From a checkpoint of a small mixture-of-experts model trained on Wikipedia.
Size: 10 layers, width 448, vocabulary 16384, 47.5M parameters.
Training: a variant of Adam for the experts, 5755 steps.
Below are experts of layer 6 (counted from 0) of a mixture-of-experts language model. Rows are named router (the router's row for the expert), up (a neuron's input weights, with its number) and show model dimensions 336-447. Each number is 500 + 40 x the weight over its row's rms, rounded and kept within 0 to 999. Numbers have three digits each.
After each expert's rows: "gets" lists some tokens that make up at least twice as much of what it gets as of all text. This comes from a sample of Wikipedia text that the model never trained on. Tokens count by the router's weight.

# expert 14
router:498541556510503466490479420501461546560553444490467601515514529488476477524500531521537476483501456511422536575561533464546492533444435514442504564478477519480470550509558503585478503575535514485456547588537478431476547443537532486491460499482504476513565505511440532485569485519469503491501383440420477516461469575445472480579501530427
up0:425459442467528489518481511455484487532511469485536578494456511508535501452474490480520512446461555452536467448507442497443507564483503477567502511486514501463513487526508544489530460487492482478548537463459479550450497514500475530548526581534487452425482488478521563447453433513497419493499519501567482479466522533525492546455534504458
up1:500510481551483484453454415471545504492526502485485540496497452477470494555496442462471523511495469488496475493509576542568454465505479513479458444556456568503518492452467531518505545489568516417550494448561456517607408526561508518579545493527500460455489474463530585454509483510443454492512486506545446470460482526542510494535496493477
up2:460532464534486416495507462465450528470492498434506443519507518570513502477496563525485479437533467477459530428559575451480411589422490452483570439473525542497529519524544459517491453479518468449524505528471525471535405562469483508546501511495434463515463507481489512441427494455482496563491513516539442475495491497528446472507540519511
up3:465463465487451571493478512550515495528513526495506515466529593491485394450502485531564528476494542458524495478512473472536507527486620542498453509524485510535555471497497486521495511403479518492546438499505523567490524557468531472522505471555454434497484546529558473514533549546451471445508524488577520576518490472503502446503520506410
up4:505449476443474475523524484476512419498609519470463540518539508492502448503450495519392437529445500539514457524571438500473541494459429414456466520447498483499488512513458525501568441497553460424586470583482514516576454524519553549567477536464501465478529499476486547520483485482531541517451480442599460486465436530564527455487571483577
up5:494526483502528521548486482525416505450527536422436488411523552463448473456548478460432523527474519566503535494479515471488504493454434533449460536492466561463499488482474471512574493507544555446499462458505449471486489513472539532500522476448524434526482560483506517477535526492477493429557523555607516516537491444466491465523551588482
up6:435454469573530548492480561503555508486445459507443453472453562386497530450490480499439453467562469443501496489493456453472479476561587424502489443498510476517464489468452560484400416603512477434531453519488496548512514509564487454468583541528515511462486512565431459525375529442493413487492517419505498509523528564463535489500487461524
up7:509541472485551539480514477467528554601504466521489499509431555471513538475496482505546533477537519516527545510476528579511496543501587517506538521532526525517472484476505481491402516540425465429482476472473539523528509518478469487484514512543494445505475453453526492504450510485477496499493503537549475501526488511536551521442452473496
up8:489488480490534462516476549471559488514433486488448535475499497499452480561541437537436528462504510488499506450497525505530446480489554558454528542458456579497447577526479475525532467497513491529531536552478446491482577505471575456449488548561484494517493541558593507500523493437530538472521477519494491510459533512528524539449493493481
up9:490449474477553482569482492527469538502479485563545469498500501497413525539571465555546482440474530533412523465555472557506537502459480458518482464468500510534495490483471489512454520521498450470566515517512501517562519499531522461570531534467507487489456532481479454520431511468533530491428526515555419481535491508551423508428489451442
up10:582485538494496479511533566490471494438538558529554464519478547479492510560495535568503447480532516588418530476539435436477511467519454517477450482514498561530525536478489499468502453456554522483454502568498439554504549517468510485517530465498477458507519475511537475429499461445454443507512503493480430446573551552534440517453523475540
up11:459519499591555565472550473509501536561502504523423522512487484490534497497518478532436439519523526546522557493514521505548451463460449414573534455507518452507557511476461499499479502476472517464458522526471446463524513557562495500460548564465561485475519492453586545500459541456530446516456507568536410431429468463527494474407456528515
up12:475494482527455478500537508549493486478542482458443439569538461534466441563547442544490457487571437485482526478578488489499470570519560456534520491530477534547515521468572432483499491455440524557456522505511516495508518536446384429504547528462458471498487521594572484504481510444446452558495540521441544473473479479503470527459498493565
up13:461429494500530471474484558551474454531535544428510454530431469557467464520476465529463522469482477471485456484457498491487517448503512516504563491477466508480495539570454488557477503496517497441484447463498524522575447544494405492497517429516460450524563467507523488388488480413515493502486509546541518555547482458486520441480516459500
up14:476484473477450472444523505492488452470450463473482507492572505570530460515491498540408417510559534514509513564513495524480460500459467481500530488507562494457556429566470550503528508497503490468495508506448538519525495533445533491471566523489469485453477481467582535563512565546472584503479490544529514469515498469448435549509564500560
up15:558488485493541451475523510466477461449481519530350494507539504428522497493515502577466507446451498498444556467520472494462515446426394419404457504531482551517537481497483534468507515477553548477472468542497504510535478510466540460481537570470542455492421515461491522479522553510590507608375523521502517386483505540529475497454490511543
up16:530479504448491415498545441491467539526480491466548500580479490491510488484413448477418430542539457491506529485458516470543459503467462507539518478513432498506531472525515500449459480497538545555538504496479448507480496447389529539482507431461446442476474454538521498539523508461449497536442513508486490433505509521516498511465551518484
up17:566511476466543435556439490501567440481588512481553501459479539487470541463553477558572424531465457573484532470463581470387520533466445526479442446510489563522539536546498462489535489509563507428486514530559467451486534497442496512500571490457411458484462582535511522518512511390538512588532539502481453483499581568504489543519464515488
up18:501569468455433426507592486490420579503503544500447574469479559488569525478566425513422465516386506529437535543505523557530452480475527552499469498511476589487500456473474475496508514461580501476493506548487478506441509459482467503523548426422450500509491440509546517425545515495590496491476476474435510494515563530554531518538619538561
gets: ".", "'", "-", " \"", ")", " |"

# expert 17
router:538509522485499493493488535467488497499522545500518456545472521508546506524528567477512464556577520492491526524530491478564478553481478540499448494513451520532513491528498569489563451485603510494556438555509404557524439525542437547540467560478582443501455512457495531453451493484432452572483611493454470480536484481585497516529482491504
up0:531581446452528521426560459525533483507431471433452516478502521461488483462528490451487494465437487495481513511551419562409506515547529474414557484529463546458447487493527473474552495506538468481536521465469458531479502457513429480488498536482493456514528500456490552474421538516520573509477463530552450501527544544502482493550501471484
up1:538485503499525499519538503447511486551551466528566511499471535486501488536485513518516454519477467527438504495561448454521460496456484529463476468472454449533552575469490460440467500491476508454513506553551522493504490439459460475563529530413526459470434523482542504536522543555510501508504517498481568553403540501527547451520468489429
up2:497538475486452495514582505566495398490459494468541528534470488474494433487494502512428489508463528531423482513410482583497463434477433555452506523551501506418473489453518485469509559524502501569535520453484564513469545540490605496416516503559441478471551483485550427546473552615506498472525465556485516488500559420491551530485537429500
up3:503505470412512483460556491426455524452515513477387411462527523446504416480492476487515575493489511454508431492551476582464546496484536512569520455513585515468479437466502497558491479511510504428496478555484448474528474481507537467491493550440496495549479517539542447440545583583500513494565480535491525472489526565592424555536524537524
up4:493520527499549453458499497497480502520466501550450441520501478488496517504527455483463487542564480513527482521526467500466530445492460483483483531490470530515474606523499550512433510629480515473544439546510541461548544457510495461532531515449492462474416520528567492535434503446506493565493455463529503480456459454498487479537439522574
up5:489508498464500427506371539522437575513480507531542464488503451508498517525483491510531549538552514471543567451522518468581465502509427478514473533501413480553474522514459517433504547552525524474522544567476473426507482468457453520539481519524526522436493408523488587503505457426476510493440529457509469462465472547513522457492514509520
up6:505422492448518531441481493543537476420487502459500419495433495548540478530456496523498529473514450481510478428546539508488487492481471530540462523527591489498535529480385557475493504465504523468545511528481463539525537528492465556511501529481549500473510512409543502491547493555506473511409551540539527509554501528513473534510425532522
up7:465576493530450492439485474474475527478444526558476500520449525492478536485549485542505451463512479492490536473541495548550481428456398478476431543436475448615495504459514434485492494594448559505452458523460435477526480487451509541562462459507545472446529512495480485516513438577456492458504482516512489499524547483410471453534491496518
up8:526568446518476423433461525452530468424562559508478493504569515470484455480492498532420509475526510453443497511517459509500535438438446563507464442518582428461502517480479504487490471497519538465512472508519551520470545507536538463644530499541492466462533465552536457512479537534457535535475500554444493469438511523454454510488550475533
up9:529519459489470530507539534494513532473518573532518532542460446554491452457499528509513437519537418551471537491443543516419460486516424520491513452450431549464635547472422506430513454453477460489577531493495516501498522533529548501455545492516503470501484530429507494423444493521508530502489539482456546459535514529599502492531487561461
up10:536511489510518538473598419487492419516485499594491523527504528520513495444569489521432532496459485517461474562474512595521494449466469559541545490534514485408533504477483454463511524497447473461537538446497501541499521510480540494458565516499460443452464464489645492570572535500533550488556454509487464519532551478442498550445475452487
up11:569514514458583491503475530453429482555530517445590521496512519512519462496453561538436508555534511476511543468564501461543459487497469502516431524449491458629499492496437504490455505522480499527547464549483528493514468525534442549572470497588531506467450541419484474464520483494484458492529597485514455485524522556540529445535444497532
up12:523453509478519487514473563486498495517410508529594398454508501536498494495547508539546480540476446531490502532442509464548511501516439505522507455512495559549540466519472521491511564499423493474570516504468485555469491559456490501407438471486456480450530548499586474541500444496449427550515432459522495455474463530495513497548475521509
up13:566469491479561565547596488529556593464499447547474488495439532494481455513493411454474545493462503555489505470528491448505541485503510512553515477488496501530541456452512508478533526539456491464451544532481446617468475451510514467482458492467512567495480528390552460517549634486499498536544516548434467559488512517508451556482518497537
up14:497494516552500507472490417466512518498496496564510566512535446479524536476436473488448537507468506491565428525523571483469501436503502489469577428531544503449473463525497506481538489413450474506492517482457548514429512480473526489453471518486487498506558532495574483486525511468557577541503516507558504465450445517506554455474477574460
up15:471589477505483434441604572525476509499507438484542531527515507547509428484491493518525549466559478488513547494490505499430434562527506463424514488623515523470489563470531505522501438489483484555465477514454489422459508433476544472497462441555477493508551439524460486505456542586588500517531487481557510538468475572465540475472530442466
up16:463488500510477524478472407535556546482470460504453474472469525476490488474505507476446508479471532474483450501490494492448466539466490475477504513521543468494470425508533522521507480526481514496458506474495471518464493481555491540516437561537519455515433524529439466506480533465527558484454444465528471518508484465472460507480558500495
up17:491490502542443544543520510539490523513441534507479508485433431503497523442487477564473507455412530639552482535455479405565482493507509541543522522528493427511577457506508515513393490528446539504448449416464533463382507468463552568544487459504522495521558486526511404559581461461506530509450552459495477538499534413470495466464437486496
up18:527471506467566488520469455459511486553508483486489477475388482530464467462497487546501424493574483500597557500493454506517429509522474532476398496399437490494488501492472505448474546486544560465543518497515414478521541464492478481485546449499551516519492486593406564480517484469487486468511556485490447485448519484507527484438550475464
gets: "0", "9", "1", "8", "2", "5"

# expert 16
router:437501525532510493468451495518509519505473474491516475461470546546558535521500487454562550573511445438558530450552489451492445489499482481463448623392498433515497501528466532555468492510490525481534479588493497491470479503518496542465472571520535508456505503470481559436484475457508460500481459515505450544471467533553468476614473518517
up0:562492494516524489547512508498435543458521549471436480549482497564532421513503435517446521515494527514499553477521429450566445497443449503459523506456449452542481555537474506496534494486589529499516447511499510483498470579499536492442491496404565523480497488440563512481516515453536520574537550606482439505449504477539477519485501608505
up1:513591473504548552519528459526498474514489461493515577500523514395457481499563458550496496487541434554514539484515451508529542516476476550475470474502480562475399441461496494497593497480574482526601548487485492388506503428537488469528538466508525456464531528642510548543553516576471454483584535422433467490525452480546610454470462502451
up2:533481458478471498463507499519490523503504476458570458471410455482501457500563548512445476524532444444438541500543432516477523486479565459578549471447437487418483404464572438506498426581484522409523526456490454572494511495488376512526507460448444513476535516528526482537509509480474533532512509527532523499474545557585539538493523486475
up3:448463479424510484519454444478451432471449544506547496496498538580536443486518505481542483477522564492441488532532479517496465492492496568444487474549473529567501511496499483481598442555513462568462495590495504539501432493471515480484476523516456500470480450414493506523545449535506481568500528470485436440606504458514469419466445486472
up4:594489503497547499478491531489462504521501510476547497531472625507457538541472546540489448547570522507503552437530482477581452519461451536529485546497408546548571491484468599511504525460519469492526526539487461488495488513507460447522563492491526515494460509396458520484504489480522517453522523478562452417522463503545533505490563558507
up5:561509494484469488515563510524530509432567541453477551484467539553532462502450463504455548529510504501518553514501534490510553551448447503492424470448507443452567484467518537473485498514493503487436455489495464516477528505527507447530450410473472495488577447411537435516446543507517501530489504511483516455482435516548418560513538581465
up6:539517488458509457526518463471584525531481518539564485483630593454478530506566494501495556489505537564538453463547491507517534491481481480487519519456513500505452457459490500492529508524576543454529471461526528464493537524505458475554520541512553518462495492535470560481472491451577475520554570550502533537462466486470432459481458484454
up7:516521433470528418489497492493552415452509471476476517544466545562510520510449498501555437554465490577467481479537473460473446489494490489472415485500554554517468561513439562454536458510489588603439519549466440551473504453422483500553512516443428520437553493502509531499480452584597473464426502481506495511526480503494539513481553456643
up8:536463448481480498513524479483559485518508552480548483506526462507534490476392501572523446536505489455460442540595508467488400508537541483485515538524506492444484474572491393525510458465497561414552508456570456525453478526559442520490474569595437477467517487489570499464458526482456550510447528511501472542495421522603493524455556514510
up9:538531565516559544454531472517486452455495532454487495529539527454495514513518449473486541456509534531531523524456533538505531466536515479487550463576546555524445518470551506457566410556507500441509589525530457448541521466509462508499545562483490490510547548563476445406463496550453450528563522473439483552557459483475467472505521570506
up10:562598491561478445485577461524529407521505484516504496540434582480485448557499539496461496519492532466460521539471510503489502486491468538528485469491553530486655564520468516482538491438502489556545560484562547523461486572517522471451496548463484433463555425536485525526414516471563474464469543559543531483502460498538506547525544520479
up11:492516544493502517441488498563492495478546496493425515518510550482462497497525457503467456516561461491537484567438541531479486511411456550477505529511547501497527527505517528500503523556464524553507444552451462480460450514535552489493522441475481468538537523502510457503474539560500518492523485448457425496491500568540436426524579521498
up12:527560493611527528464497481442555448503482484466506481523543533532449560490515520521432404475534495526520529462484512559446544528481472497529492496503484513473520495500475483495496532412495524499482564503569484479502509500468515525434568499408464503485479530534541463523486493478535512487540524495485515447544493472516555453471568476428
up13:506528444463514494538571581538496517424556519498428533496561521505499509411509453488532441489496562498460379461595482491465491411483490484494490475504580443486525458546433471483567465507479451400502548462524442469503542515538502508493568503501479531437491455552492546515586562603515524478512561618503510517534504521430544549495474519541
up14:409510490484503490478487527515546436447537446441497486563480542531487492479477531542470528486417560486524461543508492586507489502422569580523491442549576534504470469481464453534505497512397499531545575494525507502452443479495502474514507488486411493444492525551462525477474501503548448518481515488552546498477515546479500473496557470511
up15:518508435439557459478429454580471554516496489469523493516495551473454500477533471534444514547453462527488421519478450512507576471456405582493477453508439512518492426529518516472522495458528484517546487524519566532519500577496528502536492451479555530528472477545494513457537593476494477541495574518436467457533476535516500492491569500470
up16:459519443452503503543544490491533405434497536489434524497536539458504559508488508521466480526506496509527496576514584455564508538454473473482428474488623494462573541477450485493548481600514521447545511462493530508467565503440547467494543492556510510448490495465494526464539552485496493492447517565473504488522476532490553563506447413506
up17:468502489528541518465481563470537462446519538469549473495578473471560566536515460542471498499470495410521483468530481538529513554434470445527513500564595470519526543510521590474471491498497471450549495511454599475511443500506560548553456543507496496488425522517486472484508511519468619525513502562534479497431530470480479492549539530497
up18:475484471407536513555483478521497560452597507483494525489497492553498527468447479509472467534495452421460506486457408456487511525483525448473475499445510465517534549467421548470515477514480582492487511504511479467486475500494566483533504497476549473428503456482421566476478504517540480458518537450531438485486504537537510477506494621503
gets: " |", "–", "-", "|", ")", "."

# expert 7
router:522544425536472441555516430515516476543523483529554534472565518497434509475526522500531464564455441453552504519492483514517496468498581499517461496613492469465560502467520452593474515540522468521442502459425502502485475524486508520484547529483438420439496488523470569524485476515529439502536397414526536515436540528480549466498482524499
up0:478545491468516477523496528523484437432516490583413533514455522482484510510556460529484497452485501562535466520543534474501478441445559559479547458471524539475459509429483448519485475483564536604405458457577550480507474442484486474565541456489510467544545497524484406562499529513432462573465456448510555504502526479510502461476494575555
up1:462571377456469465526521475458604530466527456568537446434521542441545513448476494511501511528472466491553463493489449520474476447490526466451472502527493467503477542459476542480582447488517534449471458488545422455496549523507532511530540483473441546483550541486487585458459552493520487535534506467452488479530460546497527577456508567568
up2:438487448498561520530467520535578507454584580564529562505501483534492437536516488515481508505507503477548486524488501504479448488493504449499460472554471441491480536478480539493521449567523483483503460446548484492560516480510509473521561544522491499461418481478460499516537500511534482555500513443466504465560460539534508504483494488440
up3:508507466408505409472528501526587558479519432490523525579526509516444507466455428527476488449504503514555476537467558552556556461537483425414462477443466512498517531590486542476471467498536509466501546440499533485612410479451563463545527526480509543535500458421520504502532574487532506494477505418530431427534473517508590462491550450538
up4:438499468454468458522481432493529496452502424553480571503528509509504456522453511507575457462499512523573439484523492554528524524416468494483481539457461533493509439509491470491507475524516475461559485500490475495556470418546523518574544551502524464476466432487470489487504447475549449545432505478596521486482522545563492460527521472504
up5:495461445454520434524487563495434452387547563497461417434465538467466511439499494499526459516510512551515463507484427456480463470451499521557463472478432477567467476454463446487501489490488546494539449491495457561557533455465477543500578452440521480451489473500500510529525494497426461515451519503512543468537450533521495513493550579560
up6:508592502560467530451548555480511483505500514528470491532520531463496463556457460540446509460488492467510460482490497458506475518473531558520560440508530503442478485501486509472518470522571537496461497503515499444543469493522458486476553482510537466496501471536514560535473528391515518484493484506478509425512562493541489528518536464443
up7:487522510462481507544483503492471511515535514504478494471476535419559546481462532504507523504491496527558520480544491580548529513483432447485507446482544473568452447556476533487524483536468485484503481498437470561574365498515559485501504543540538601471450541479504545483442516484490452496484519499486498449500515440528458479479511536470
up8:578472519416443527463503481459575461514490497463595519478540433512442506512391478540490423472469493441404544539468460546557485525482484468515521478509526472476510505509553559449463495502518493457525517500485569511545511466504543542550588435474452455479518547516531476461456469459499536541493494533522462481493516535532509426499504558468
up9:535426468470498506494472476517415500474501493519456507501519524470499484396484516548583508466440518532543499577485540510481555523479423500560469452567513499541586487507486523458425430470457476496505473560480510509481529481517514546509509477508530469493610499460437537378522491494424553541571484482462508458458492491515489497506493476504
up10:577552425466548491573505485459498529508505458486493551477517491592401493506532490515453524476493456488518468560521551477546525543461452485501483526498442545479448579489496481509429610511513535490543488476525523482554540449494494489497521541540492503518474534539505520499547434450503490442523522492513434466533492523447527400462530511435
up11:519550425421504461498515440460577461479533489564547534528443458528514470517469467520422494452471446472471474515531547549392534493439455463467461445439523475403515498475484534498473458503510467450523401541488503528558469509544521473520542577528435465458488499461517559489501495499520435523486497452495496490531515512521512424490514508537
up12:491519461492540539488484463456554556464513532472502436509506486503476505491567551510416475520566431438528577560512448468516463529496511489511545527522475489517493524556514431511563464514545485580482379439467490476521494538457513463492569469486435513416480514541554530500563525422534535472462528535481499519504553546541485474511507491367
up13:476509503504485538450451549485571553505480547568545461552444449502578496447469439555493480485507475484513531504574503541535445574502555544481521458549501494513455507477491591443496482487467470552496507484441436519537548538517453486539450452488482506476476416491520562560506569529540460446509533516496496469516514518606471524484530502580
up14:483470483449526500494484552521496556546578493553559379468528541490546519501494623511440519567472498464501510513483381493526450562500426452544483543512486482484504498520536499475481488489448502481464496451452545445495484533537487549567490480523531488461442485508497464464439548489494465533507555468492497525493519484461474484477493509516
up15:536479465497531481556508449505496462487449520497482463434465561488490506473500540477531550516549506423496540509538513534492493458443454530572506501535510381455554448506506499446490503524540462532533395546429586492560552570504479476388522488468526450471517514530624547478459575509492480514542497479471454479461538584550487506452498515490
up16:512505479518517489481552489488481450443498512437531430520401526568480494413480481565517504489535551481544513460506502524547476491487515457489479507435407469402508551467491473494546467567517543521517465509522508521497506543499544536517598520462464451450405469542434498401443492463489489482494480438507510494504526586411473489457506461480
up17:520485481493514557484465511557527549560497440422501508522490490455501492581467533532595448428443451482480468447513481499504511510456471538487549487463498554513437490539519471495465579457537464507464582455484525522542438460502447433521497458409508515460543502505514458476482515458454515501490470492499501503509521449505507585474530455531
up18:477509494419533490468500468467485544476568550569499426548524526522470447534563472448402556535549460428502497502510509501501507529516422441493501502476583488496544491443522571492557460513506503517491468535538556552448448536548540507534555491547522490489454480483461546476475548486549415518494534542423492476507547536509488453525460459537
gets: "\n", " |", " (", "|", "===", " ="

# expert 2
router:448480480505491522451537507517536441424546469505454558530527524480527465498526472498497494436471447492520494534540524559459477478442562534491520452597547523446496514442541482542544436496519476470546515476491512571476477505535511529467541479508404345472474506525567463571469565542571528502481437421515491499481486496515462494521555521482
up0:463461472461459467453479442449607489431493532538489542545550518539454497486516464503503484536498517566452578523518428552550477446493527455459472543486496589493607464541516485481481556516525522479551554456516463504464549512512504536482532466489455513501480547519511431511483446478529489496434501513505512472464498522549433517473567635546
up1:496451485394497499525501528464510528528404510535440474513479505473549535502566499522573549538583481432529457426463473533602460493553472515487513539475463558494518476485470491441565560469576487503520451500453417553556468532537502516506507502484591502496467402490450511488424521518487495453467507468477448481533597535546475520461540538504
up2:549454478469552421512504447470522456461394548517460494565498496487510465436574561516493430484495478564451495517482477528445468444465485503516500439494501555450527481524501482426513477490525533481549538445417491565553478526512469528477522482455517444472537518507530510516519524528542497516442540477550547480504494568504473570434537499554
up3:453510470491509495433477502422485526561526507491505465471512499501555538511502498553394499468473489430491535477541449524556486527476495486545459518502506497570519488491510531459503472475466492425585577503456467520540440532531485448560554461502516505480525444519526616493535480442413511514503496519572468470456478440517536473565476527529
up4:497525449456469541423444577518468477538489528484495534482497500526503492473527522528490557487463415469481540422508462546543431521437491498507491497576518533450520477471495519468468490537465495444556495465502446486438468500507439460560449450547456404497431481485579529481452497543469497443457507517548483480489516457553514429492530485511
up5:516465462601479503454482421464504476472489536508498456528496529506495518499559569495484488497430500524507491458487525497602472444484472469479525423541507516501511514500517556487478527547550535536528535474490555511564526451515540501505510484453535433541461529495518504520449540435541495548486523490484455495536529458498434504488516554607
up6:477438493555447454453562515465458498475448532511578531571421496547423510517512496574498436471472495566484573480577521457445476470427512489497512522500514531482548483447475532450468486500497487486485430532500473556530402493460464501490490419492507503508540508499576526477448490511456519519480491548540484453554471508515469517485527530520
up7:518418482492442509544444483549582488560507457441562501461512458523521483464535449495468505455469412442513527539479536511543466512524515496467493525511444537548516506486510496506480554549566540479524531454524507481489529466542479529590528497463467533503394498479514467503551489537496531462467502521601543470523532462532550437445485518452
up8:459498513508502516473409500468465511485506460465540371535451528535509563481489544550477520541566511492534553465511478462563451433496479530447497494497494460555531477538508460487488461521477491512524441572503520491506455483533540529464435451498521500472527531516487519501445468510402509488460491555525491510478509552531450461434514596480
up9:497499453503484432486445505495464475506493485545498465501481506531450445533509498559488512407536551547453482481526467556459507503409494518516499536444531480470442476440472465458504450567443500438508506493525440442518446467457520486454474546552428414442530445603478615436465495531542510454536518440545446434551499462498534463478521517513
up10:481468495567476430448513510459506465525511509525490474526483455512495420489493377509511533493565518507492541513545413441450450482461529527517480518509512455445435455524459518482527459483451451537477466457522471465510503405453505492465578480503457459456565481527528485488499510499418514476544528484453509551493532500535559546491532482493
up11:553561473542530499530522498488554515451492482523472467558479466486462486537455435520524571482470508492509527509550440498484540483448514495497474475505469527452462481478539495450521455444555546442552486518530426490447587451481465513538474452472522523466537498507486488517484530568563516487536549503492488476582508535532530600438541523468
up12:481448503396488527501517548550485494510510438535525506469465463491500508520465517511507416489494398441484518526486489450456556516538512541454491533488508538490497488482550502515508486442468473466473463566506416526517469480558533534569541484470478502456511463490514466501491466444461483473475536461535461508514527511548500542502513498469
up13:540529431435539514555502493578469472498471476457517490470468521446453470434452476503464528487533445519491520491499551479518400458501520510488481558534520548535495537548458445491506541541543554538569466434488454452421496515545456499522505524518519516476476533505553523608547483490505495486465531463579458440495414469549584509491546534492
up14:503489508465493534500534516524481528505584484541538452448516524475500498536377414521495534434535453507568510500561457433483462473458547588445476532515505474403440467459491499451528490521520511621519446508441507483485570543511537486543531492480500488515532486516624552554491611490507547428565491476500537491544444496519455594491573541468
up15:472593485539489514514586488491438618529456516450528437448413488474480523487568477448499511493401475484430577458521464505504503577482506498471498427487532483532505502549505504524509507508511517434478591483470501561493497524510417440496499397494503586516513525470538529458486445533544532522570561492498460505500551498509474601489472455506
up16:529479488526460499457513549457485438494498481495520484566460534519554493501432534471453477506540494516420547497588500497543473504495495540515447519537442559499547519505475526443496489505485559408431512474554427541589470460536458509495553477518490480451475491516591496492476542520461524459529475495470450513500453462559477476448581473484
up17:517575472480447546488564378510527561466536462547469555569490509550492500514460439443468443462449466512520507533611485497402499501485550450431558502552450528474488434473467496463530461447524477478483467510488442517521530546515498474523493513501496517476539503446475507516532505539524529537484526477515565471514493513563506562493512535547
up18:467485447535484516586476464432507473419642529506499512460534456525491485479463478472536531519512555489564459470494437471490530498456527504551472488515535489449518492457506479489510490486515514379495475369524407511519530531535471560551489500497485510483468463479519534570483510557523528465512527448457493549446451508466458463458516548477
gets: " ", "1", "2", "9", "0", "8"

# expert 11
router:500494520586464536488568419517511495520546532541458459562458526479441486509446610461532493438463477506484582455439505519477564490510499484539489456482508520424451548609494504536460484517475451472535546498552533490515513465500449513442483515487526449556516574535518501503469507452528523529492388535457500505527474490449516595529503515507
up0:523445462417585438511501403438508499485414493529546550569439534544484535502482468512451530491522520500504471577486491544518456542471505583433475510570555490546537387502510558507492470480533479513478526519495521479470515466486512491489526481508426493468477472436503428520527524496497486439470534521472507515429483483503422524508493537518
up1:462489487459510523412451478540468497450548457539516477518518479444556493550466526474508455534518479460494488510504445474516534537499516468502488478516534516408448505596553510503504438452457487438533433481499497517503493421593521488515531449477487405486498469570497541522443557534437424564499453429516462519480457539489461494543534509523
up2:548502446542485453469455469526539526451478482497543543497534536556460490466429485535496546469483486487506495485447494521562500491477491592596447498428533471479534445509455539468490484553562567451538542472515464505461517474445437572601507532518523497492432534477514492545443425491477463473453557511557499436536547448537564507452525465508
up3:514435495485444490445577500458458456439521469524540468524452494517521449494477486566550456526511506517479506487575547498486509509456494475548483490476509477537511494449561515490462418486528516478496490549471495514522432524405511521531503485500470514483496488463529520548499476487503452493492488500513464441555477500530536528496479619522
up4:520492487512483471531478558562485496519488542488518563563462528505593452497528536523440508537511506450517400577411575567605488557460498520532495502505522497526525528497524558525437525481451468473465432485476526472495418489540499496520519475547447518471539542470556485436468464573579477534460468399524456506493549479474490500499514462453
up5:555527506523475497465511461582497538560531436528555577480520527508497545480575529578528528506478504483592472524513523534463437550466495497456503501533551501528553439483506500521538450504481482536488469491486585504493509483535522471506523409481583497471418480522351497515411536481435440474526505499529503528551485462479506543506500502527
up6:562448473471564480544482498471488542528448488514496500528485490482475533513505561494558494561517443470482509500573486423549490452504476479518474485488568500516510559497444521460511527471518548540482517528478462517555469584498451445491555526517516454425426499531494536532497541501530458547466593525489476448607513552501521462441529493416
up7:484492522551549497481520502452475485507506475487498554551459576472481515581442479546485474522503535553594451499565527466462436496461466513607483522536507491441513516453473508493475492471467435494547452608494452462478467518528543540484457540474527470464430496501522510513539542473506493530477559550507476482520467563501491458444480542495
up8:464497472459569495457500496492471514533443473404436537532439528518464506435581432532521478403501450523464497496436456557522479565475467573527504472470536544507437431461501529496560527544552525493528565480476514455514515500488484488526545495456522506478493535457514467550514502468501536495459553472603442451521525484543445477416501485476
up9:488455496437535518526480508501524475434518507491388485555526530426517513475509513505492456459477534470525554483492472507492436539462462515506515484398478543473489503470530543439488517489477517430523462503468448533561524509464490452482466478375511485517490524516477437519472524500515529536517511527515488497443504517485443461474541547547
up10:441500479496526568460498506508539523488515454458494539500537527467495485501493555474466513536506488501578458442507542510545435474482467477608488496568458517511464498518479532489500549518558481553474522511483478580527526468501496500509480551431448529503460481494579516439462562524511552495487552526374511506522494500516487427531499438498
up11:590525477514487530500499465525553441557538510470538529530494514530466474488533485510431577497479488469487538513474467434539491470461468522489515482433488530482487442476546488518475525525500497558518509516488473497472536506485479478497481517474551451467526540499541440607505531413493472510479552469473499468480545564521516545504509509464
up12:579418486559505523420487464508459504463510523532561520567427508508498547488544523560515471469516483498432508462505488480477475499504463531550475477514551485460497468491496480473492556537509530450490456525526580507531547529490513494519464516417467480458434467417561489523497530450541476496448491483569517515544503542556399435470522531608
up13:483585488482452541498453441468503591472432445543469490528564538505482503579475543514492509428472430494431507456499501482444467539531482488449485454525470508516536516519439528505474432403464435513453423458470460572434496497541472491451541534477545458447484545532524524502385534510454543400537483523482525478507555565517504435474504490508
up14:565512433450500465533521546511499547461457475469513470440489542511492393484551477547410493496550503504504462507453575539444454488476453540444516461431545503536576504409506512475498492436501553511472446493521409473499453477458630484502485466412483516486532518461534493490536508521505504496465520445549453464567439460492480471437526446516
up15:529473523435513525477463567534570522476446468570538441540545547505482505559442471476470462488416510470490565474533523509521530542459444499431500473538452506477450516501509446511401476528450476524533463568480452521531500498509436478520561467483466508484555482524496519522462533516490493524524501473507509533559434482473443537525503393499
up16:446461510520554503511483460491542509510526492498490541424464526532474487494556458520487446498489445457441527477539474514465437552488536465468448511422458570439461476402473471480522486496495516449512509438481484449537488440435535416441543528479427512455557544489533470514506488533548562490497487462568513414474510439538523487482502454457
up17:562503463505537483387409527457453488488525483552520517519521519536612519471516520522415561581499511425540500528518506499521453510476434470558534475504574520501519439496488549544502413488486545503488425529497476519530531520515537552486560564548497492453492472567469558530505517517482495522525461504499429413482482461475523479414492500483
up18:540469491519471507473568571497508483559542547567525454522460501497505533513504531551561467425533502517536507530538576468482509527489430539556447447485515512483487528480462564462458526531510499554567495470439513480480516489465451477503459549534465479505421540476529564583529525405556449625503491436555447520588472506538429498514537435518
gets: " ", " the", " The", " at", " by", " out"